{
  "num_hidden_layers": 12,
  "hidden_size": 192,
  "n_experts": 8,
  "experts_per_token": 2,
  "d_expert": 96,
  "d_shared_expert": 0,
  "hidden_act": "drelu",
  "moe_layers": [1, 2, 3, 4, 5, 6, 7, 8, 9, 10, 11],
  "router_score": "softmax",
  "normalize_top_k": true,
  "routed_scale": 1.0,
  "balance_loss": 0.00223,
  "balance_bias": false,
  "init_std_router": 0.00606,
  "lr_router": 0.000754,
  "vocab_size": 32000,
  "norm": "rmsnorm",
  "norm_eps": 1e-06,
  "tie_word_embeddings": false,
  "optimizer": "muon_variant",
  "learning_rate": 0.00248,
  "beta1": 0.95,
  "max_grad_norm": 2.0,
  "batch_tokens": 65536,
  "max_seq_len": 512,
  "train_tokens": 261000000,
  "max_steps": 3983,
  "dataset": "wikipedia_en"
}
Below are experts of layer 4 (counted from 0) of a mixture-of-experts language model. Rows are named router (the router's row for the expert), down (a neuron's output weights, with its number) and show model dimensions 0-191. Each number is 128 + 32 x the weight over its row's rms, rounded and kept within 0 to 255. Numbers have three digits each.
Before each expert's rows: "comes before" lists some tokens at least twice as common just after its tokens as in all text. This comes from a sample of Wikipedia text that the model never trained on. Tokens count by the router's weight.

# expert 6
comes before: " the", " a", " to", " in", " by", " that"
router:161028118087115120075139105073174124144144097146125114129106141171179129163093158132134121124145171094144109190071132123098128159131124146126183129146108135127169204133184106095138157127060104134157163114089211053087168119100115106117118148079181146102133149140121108115148123240134140094112155161118142119164202133126188136108141078172136091126142136093124167094159120189116160112094098158098075095148116138085129134093134158108159102150138177133132143146102172120106142134132170126052196139149132129139158129114160133136125179101108087129092156099190156094130130102079141092
down1:085112075073122149212143120147119131112081181092121109140162118135139122110136146113137113103106164122146137085108094135076132101090184163101082139211196175172164161132127164133136177106097145125113146170133135092138129139161138112123175107131095103124124185147077144110107120162093139122111101162180118118097097128120139083099126111184108084175102069156115097153135083214098111102104148179135126094143106157102105108074149244091135077111128108122142094070140099169094109116178109103109112114131112076131148072154130166116132124091197137167143136142151121130083181104144067075
down2:138120090105119160147151124110152132136099110159139120116104148132157088118143075154168096111182215148128089118167114134162147085117255100125120135131113133118153066138166164087155111098177097047161112093115148112120115111127117165165149165123107150158156197110085093167076116136106130142124175139171127163150179072139143103121154117095145110163130144096059124098052165160151105093178139144112139109171083135139137129120123090148157115124069203109092106152121147147131136106129129072114113088058168151158099071145134154088160186112111099098078124069141135176108115146078138112
down3:101080163150130154147156135049120132155147095140179092128111133155141136091103200098125074142135063138115126169080130109107119152156154151114151133138124116085140089137150102119166129090108074131122126178094144098115138157084104111146145079114124145144106118150160112161105091158015109081170144145121129162177139129124136066196124078116175116162119136101098110128204137124170133144114106117179149122100108170076090138127136161076075144148120126155098153096097042136167062148109113112132061143100143120129195141054125137131109171052096115137119154120166119084138105094138087202
down4:186094091117155106100127103166067151201126170154142117123185086131136098113163066163153095115121126131152143138097088120135176102140134114140116185108142168116098087177149129077093213148142056102129149125075148184114064095095112078102136126111082171129162130160081093141134114120158092084152043091172115135148082104152112117069121124095156147175104090130050125065061113142137079117058105161138138048141123114141096155164085131090126145156109105143139099138135133142183132124113167212159108115118119151123114124083121104104119129117169156122102112112141076153129134136117146103
down5:016138154124095147120075130174118096118092145088149181136135151141081142095127128170146113120153146163134105123126137144046130155128199131168133147120055149126123132129058164145149085138121128115143162127177094176144094122111123136131128137159096096090142092101100139161117082119089187051116131116076141148056114081109182230102132112121117157128089128145138164115141170143062145138148160065089117139131121141162168124148148109101061103119116141148117135100123155175171097138123091142211104139118151163121081136119152150170114128179118135159114064215151143120119133150149081099
down6:119105147091107115187084156181148093111118163125041107114120094127110115141112057141177167149112134096068152178031115106090154124142084110130141134109159114139127094146142134130138125118149199176108040073095119088165096129117167166119087122160112066193158136138142099090123139207133107123092120156123158113111112080124093150083132195102130155094131132151135142135128159121143109120150088172096078112087099137145141143137102157145084139167126104102124095128106153141089151049102089124166184133095168069177108186098121091144143109135158167136106075082142147128076079088122124110
down7:108135149103179122082093104155115158082102090117100138171087095129119166055138154117182131137173095113072070154165160139107124142119179165147157140163068071078078115069114152081176159113104161106153146159137179129088092104170166095131125100125145137133078138136116176132145140148089143101123110140102139144097076104091138050161137148120176067123140147122133113152224189116151051083161130157208126162143185154080145154110131154107085123108160102111166166135127132126115114168154104097163108105143188113102111096115130131115153081162171136080109152078095159121089103134147150134
down8:104123139152081131135116096155120148091084158107123141137179140124167096171107124094133119130127110072072120142076128118083166126125092045138121127163094140089164171152098101123123047137111095147050160135098091128109129129080151092120198114125076111150175111100118028165134084163171089113163155098151163168120136138176137108164140113125110109196151142151161116135103058132169206079115087146150165179111146146129059121122121116117085145144016138061135147154113106136124132107125131125097107108138144110146120126170127125108105096122172160065113062130135102138108173111108122176
down9:127168128118153126130111132095111085181142155163193134140157147228140111140155153132047090167108100156117164148151079164103102148103125118142098181098126153099126128119118094117086115143067191161150069064108141122186110220132099158121102115124112161164077111081112195125131109072120155145153097148146093167101151121141089186135105162091147173130113147184141102106116117111123078091154103078093106130133146108146211122175100133134133185117120127147151187091100124156080161093168157135108115149116118113103128058103103204068118123169084143124104127116143150108142142109128084081
down10:189148131147133165141136165182157088071134177105117142060151086123094144119123116133089151132057134106155140166177092113129159128106076162155115137067108127135202077139072102149107156166187149123132112097126047119167150142161146116094115108143112163149115052073132171109118071069099153144113085148141124102082111093089077148096106140102131146067169217126140145090137150095173184086150153122145135141096097108139140117176151122118135145124147050100130097060156126170063112134140117102179086129094131051141123118069113148122121143118134109173138130130085136120147115135157103098
down11:085143139138152092171123117076161107103082105065122106168066124115136119163125156103097106126127129155117067134125127140036119135180093082126094102104112140113117138114169168196110141141169051183120154129131160120187116174144155144153133161227127116117119099204105139104131161151175190131104082154117107171140114151164141173184118120171153136103139155113071156107132154135120086140119178128134125069123162102081161121113170112061164122128126110143100155120196158085160166150144095189095152140178106119093144113121104164107127167091101131147121138084169183130159145198108139083
down12:123105115149157159091074139125118151142159063071144206109108140147162170099096138119136117102080119131147107099124083114104156176177159162122143080145159141212114240154154128143160157119108121123093129118119134100120134114114125100175161126095169116145119167110089098051149089106114100136082132183105093122101138141137146101079152145125124168138096152129161187155159139085124132156159153092170093164153132124098130121154129145081122081154121135122079131169125206114093205162127093108090159180162100116158114166209151107129121132162117100122144156099094146201192046123113151105
down13:119151101099165138070124140135156082144148178140097100104105127147128105099177121079197080139199083149160121140169089136128120106057102151117098129136093099128085111114068128132124117092171105128128125085112066135172083108128061128099064094144101135156150069087198123108125185136162181094112133096184143158060154175049050097153149134116118122122162110188140138124130148125081110106121122072102155136118151139164092151140120122106100094120125134177102113143201129090131177171119095157129128114172125110127125135133071111176097186155162126148121176169125159140144128151207110099
down14:106120140103111176134147129057098141099107116150122141107087128118133132189136090127095129137109164113146232129146169128133096072078122116104104119160145141127081129090149089137113130129110130157111172126153114144115141132124118133074141143130127085162116185110086108206139166108147087157102085120157129103201107098113093024173157110119134107123162138087126128098102081017121195135141079169130141138157139095115129141129157132138116093103194117136098157204124145121082101105118183152153117131115116175105193140130071235175154131141120118161131117165110108099149167100063127131
down15:141127084158133107118130085109102101112119163117157121116157155149124171102189054108119151143173108163140131134151058136107127143068136131120107130125130118108133127090171161125141073141132118120163148088107109099117147115170125138067151150109119113092074151137088151113131086096175121149074111106143156117178094108136168149153140144155059123117125140122127135123128172129102151085149172115131189127158126184147161102063065026149139129141112071109138119131163081065092167135127139178128128036142130155113086152175071165066095118021157140188135094133097079130079133147138059134
down16:129176154170134143118182082147086167067101102183100139140127155141192097131111113123158184114128183106097111153129104106214123102052120091133122096093140124227146117107150105058115168135134136126127160103182127158135083137084134117148140145127125092142107110135122149146131199105128092149127092085129144100147100139166162120199129128078121133146163165151129186187144131171101175097138150087048099150090115141184123119137186165147167103159118148107148125123105135102110116135122097121084137096128182171095187080082138043139105104147146146141129073135117174118127158061131151084
down17:120136123141093132120141144125119134144120117082135178120121131121131181111122117134101080133129135095059166123140144169141082117106122112109128142177149096177063129119144131086125145158109168110216160164067138144093178151109183201168171071120096107142142122146083108128177107202141187190147139140048118101062134095133093167128144102071176144117109094106186132130130109099172110140133116204117125113100137170113107124121187134124117119114106176159125107183133165149107125081174117045141095144074169109167154103134093100131218111146100129139132112134168084091093142102061146130
down18:184094118113113144144080089128099152209125171134120177151130087115107089163124114144165094120124127125121157184106166139154098159163123099045143118130145065109154122161073103155143155050138148131106114109090157146104077148148112157142097108127136133150102142114105136115105140113132154207044095100067148104123087110154099112128174118076204160147135114133120078153092132180097135046128131103186122131090113169144149171189152135184162195140137152157145130184066117134101133170156143119105095118136173136122176073086120158109128155097137114149070078132179129109139154121069159110
down19:084107122116130101134096120093101137115142109098153102112130168143127054122145142174139142178042111160184137035129164165133157112084088128164141149121148119096095086114135119107102061083153108108174088175112135099117144157160066100142144111106152144109144105118124155157101099070205152106104137085105135120101056136114119083096095075167150124107121116129136140100071133131110092115160099113098104149194083133137133144107097081157104095128143095126129095105189125119138164161132175094155103162183192072114126151119209169140161135199149092153043130124162111072116113127111139172
down20:131089108080128090224139144161082105053111116210135182112156163149144123113138125136129160161092132051068153112113133151169092135140094156087129123104134174131131155148141145178135163132151128133140097141115097125148148137193152101103093111129154120101206088146157135105079129120148088133129126118144129102110150037074151119123053133083058106124089163120124123120114122145118101125100133109181092132122144110121117126142084157086089129073166105121124089129123179138150125108154136194156117070085074100061030111152174127153139125169147098040124116144170121123127133116167158129
down21:135164110135079128079102173136137121149144166069079157200100101141162186101136134054095120144130136130099130127147077178145125130113142155155131101101160077225052134112079166161195147169159159147115079151126125147143082154128178152150160163163113154096113138126107104116146090131182102127106083117106107124141109082188176076122117127132118149111133120129161145162120090138096140138185094155136130097059162114086133193166171144149087123152162147051175130168125160145102100131116137080156154138152138135076133188153086115127112121057127095131139122231105144154122117109097138104
down22:125152085096071079162156152126174144139149118086127104067157090090119110115109104142101113109119074070093085118128127141102157109132156088116092103154120138166118113043115179135115157159092128085076138126200121110138162107140141156160075143099092157147150130101106127124097120169094100125080166133094154084108119147086197141118108088079183114152111101122134136155148151144222167140122167148120163086134148144081131125137141153142116098094103109072126195149057214168112118157080111137152113129083161116161167129080148143164129106200142089170143051140123093151131079073158101114
down23:102128138135118082130165068125071167101129076131222119132092111100124132100089145125167175101143116127136121192088137127139130102103154202121162124204082123119172129151122130137121048092117114128072155100112136139113189094093144116126121104122122125126157147127122080135118075180065149147182144130057137105115107122131161095146105114112166076060125068095109097178210186075155131132126146152169109139100092124094140135173061155083122061093174140100198104122118087098139116149176139105113151130106140097160131117149144120182139120083124093129128105140096080142079146110177097126
down24:092137148154122114136116147121156159077132122180175118189104141122119145109149083141107096158144136080154092147145164099118126142151111152176131154113089164130147171123116124110144112140122125132102147147169088189153070086148171098125153160141100124066133162164120061181147139141123167128151118114163190125150058087223147126110201121108105142131163101146148048167161066118160202143142154176139136055112124179125093173155146093162146070156114076132134114072118149114153119105115138063133121127111152152134147135080114103122161078050147152060147096139091110130138187190122136158
down25:130111153142156172169152174135085136176194107187131192155089143088121100185088133139093147097082099135112060158120137194184110126095141130078089143060136142121133221148122130103177130126119182181117113067133130111098091133165161105171145123132177150112138138153154102097157123063096138143145097158060155155129087148121148145173073144138121132154104126094114152117117066157134106138108128095133094148174040110136158109174180090143148115113170141164143133093122117127118114144130128184106131111151066173122105100132103147113099214161083147106189139158131140183158106111148142095
down26:153181104183179163106122205144098086096116138152112117173104157206185113093124124151162165144143142137115169069108081130141199133143103124106112143098108080110110167110118183045093134118205141127103134082102125164156186178100104132167172050115148201104107089177183138181134145093165160144095113135122124141120133089132111145130125115095152131127124181129117145151152098114176075100115147102132100143120112109160169158089144117117187115073083132194137139168083105125179153104166111171118126080156132129189115081124176090106098107169135090139138141109144125151153148168161110136
down27:062141092133124070192153134084110092090127139131150082083145151165125122053088056163173103163137151166139124148036181132081173149133118124114133138074149177086119188101066088152114151107134104127107113107111097149168117075085151165105139134134153123154136163123109116144120055125132097138174142109121111142148114187142111081179164140101119095106160147117152118122082149129127118059159157185110135126162092104151094138126125112179145166145095143082120107099131118164152045136133075147052152170127168134120141163156103152094121116091118041078128140129165087133149112176171136134
down28:084127121110087130157094137123187153158169094090130134095144178153192067095104126165113159095120100103144171138101176155147102145102109145111161097158164186121094153131135148139106083127115170114131097126101193094091162201158156124155113199086112125135102185120153093123102129135170075115107130180165114156145058159130087152147112135148126095123105089110119099096147109112141176223092085092089069145164109193118101164090194110147159143150131119137117119166126176148145152128115117188137157115121099096100108090067099125116233166173126142151144101106127099128111106191171128138
down29:144191188123102125111100165132101082172152166184182142150113155180159135123179145106158106117137142091119140106123160094096126112128104143126142120138126140116088066149157164128117172157148115138169099096146158138147081095069110121131148136165099156137140115121063102130145133131152117116139154111043104197187182118096196140090093065125055124133141178114068103086108159098078184155121149080180133135090087077126166091128088141156117096122100140150107122090140117146126101130158117095042086121121174141145170152129099180150132088185125074122198123148151128147142186130073165161
down30:129121117153085111167114065175139118150141120111075147200149102112145150102187146138094103097153153132131137128139120036098171122103190174069120133107187150114137131114113135098111170186172130165138150109114098150124108125081088171117131081147126124148154142141114134134142099082220130103138152157137181127094099167068092113106127099202166151151138104150101086154113125173151116110132060116134116108122156132086113147067134159132121148176096134153118156167096077141093184183141099104144076127135121101123126075128099140085132121089182105143081128118046177128127095137196099037
down31:128124066130100127080094105087166129121160107107112119212195117099100144118137136126149111123150111162100131145148138133117139124086100093112135170155147068098176109075112162062147099108136110106153104122142152080090182148045100135111176075088107151165092104102091179215185056123082109150154101064087110113163121132067128142079149086174118115191142118149116122084129058145131150098055109204134140129103086114165158119155151132051135106099114092088126111122124117081112136114103164128141139142165100115176136175131140117149119154123120096091087113082152133152142154131085158145
down32:133120111097145122082168159158118138132147120213106138229130067104105075144145130145147081158093130188140114140161142184206160190110078131151137164155119144095155107123203052118162104130162088156133190098103119085134111095145120136135151147117213139121140074107159160105164119123111128096145115161148087109132172107137176102103104111075153108136160130169115121154126161145155081186112135186100146118128124136126143147134097106130137090120157131093083097119081105131101125129138176123158075176086128108132162186135130137135101159098088166113200118131114030182168149114156121101
down33:092105131130141149234159143103101164157091105132179155125115139151122150144132149173120122117126119082143164143128119073123089109148095129109088139135147130198124121164184034174088133122148148142130106181099102148113179168087140171124111132126146072097130153107095152065109113139105164150151135121136168139161126138154122166178074168149090149134110108098138177202130084078038121190133148122170090132085058128117113127134126093132088153183168137164079181107168103128147146099108149128182149125123094165110073104041113074114096082155117144126113132138158140151174114131073124159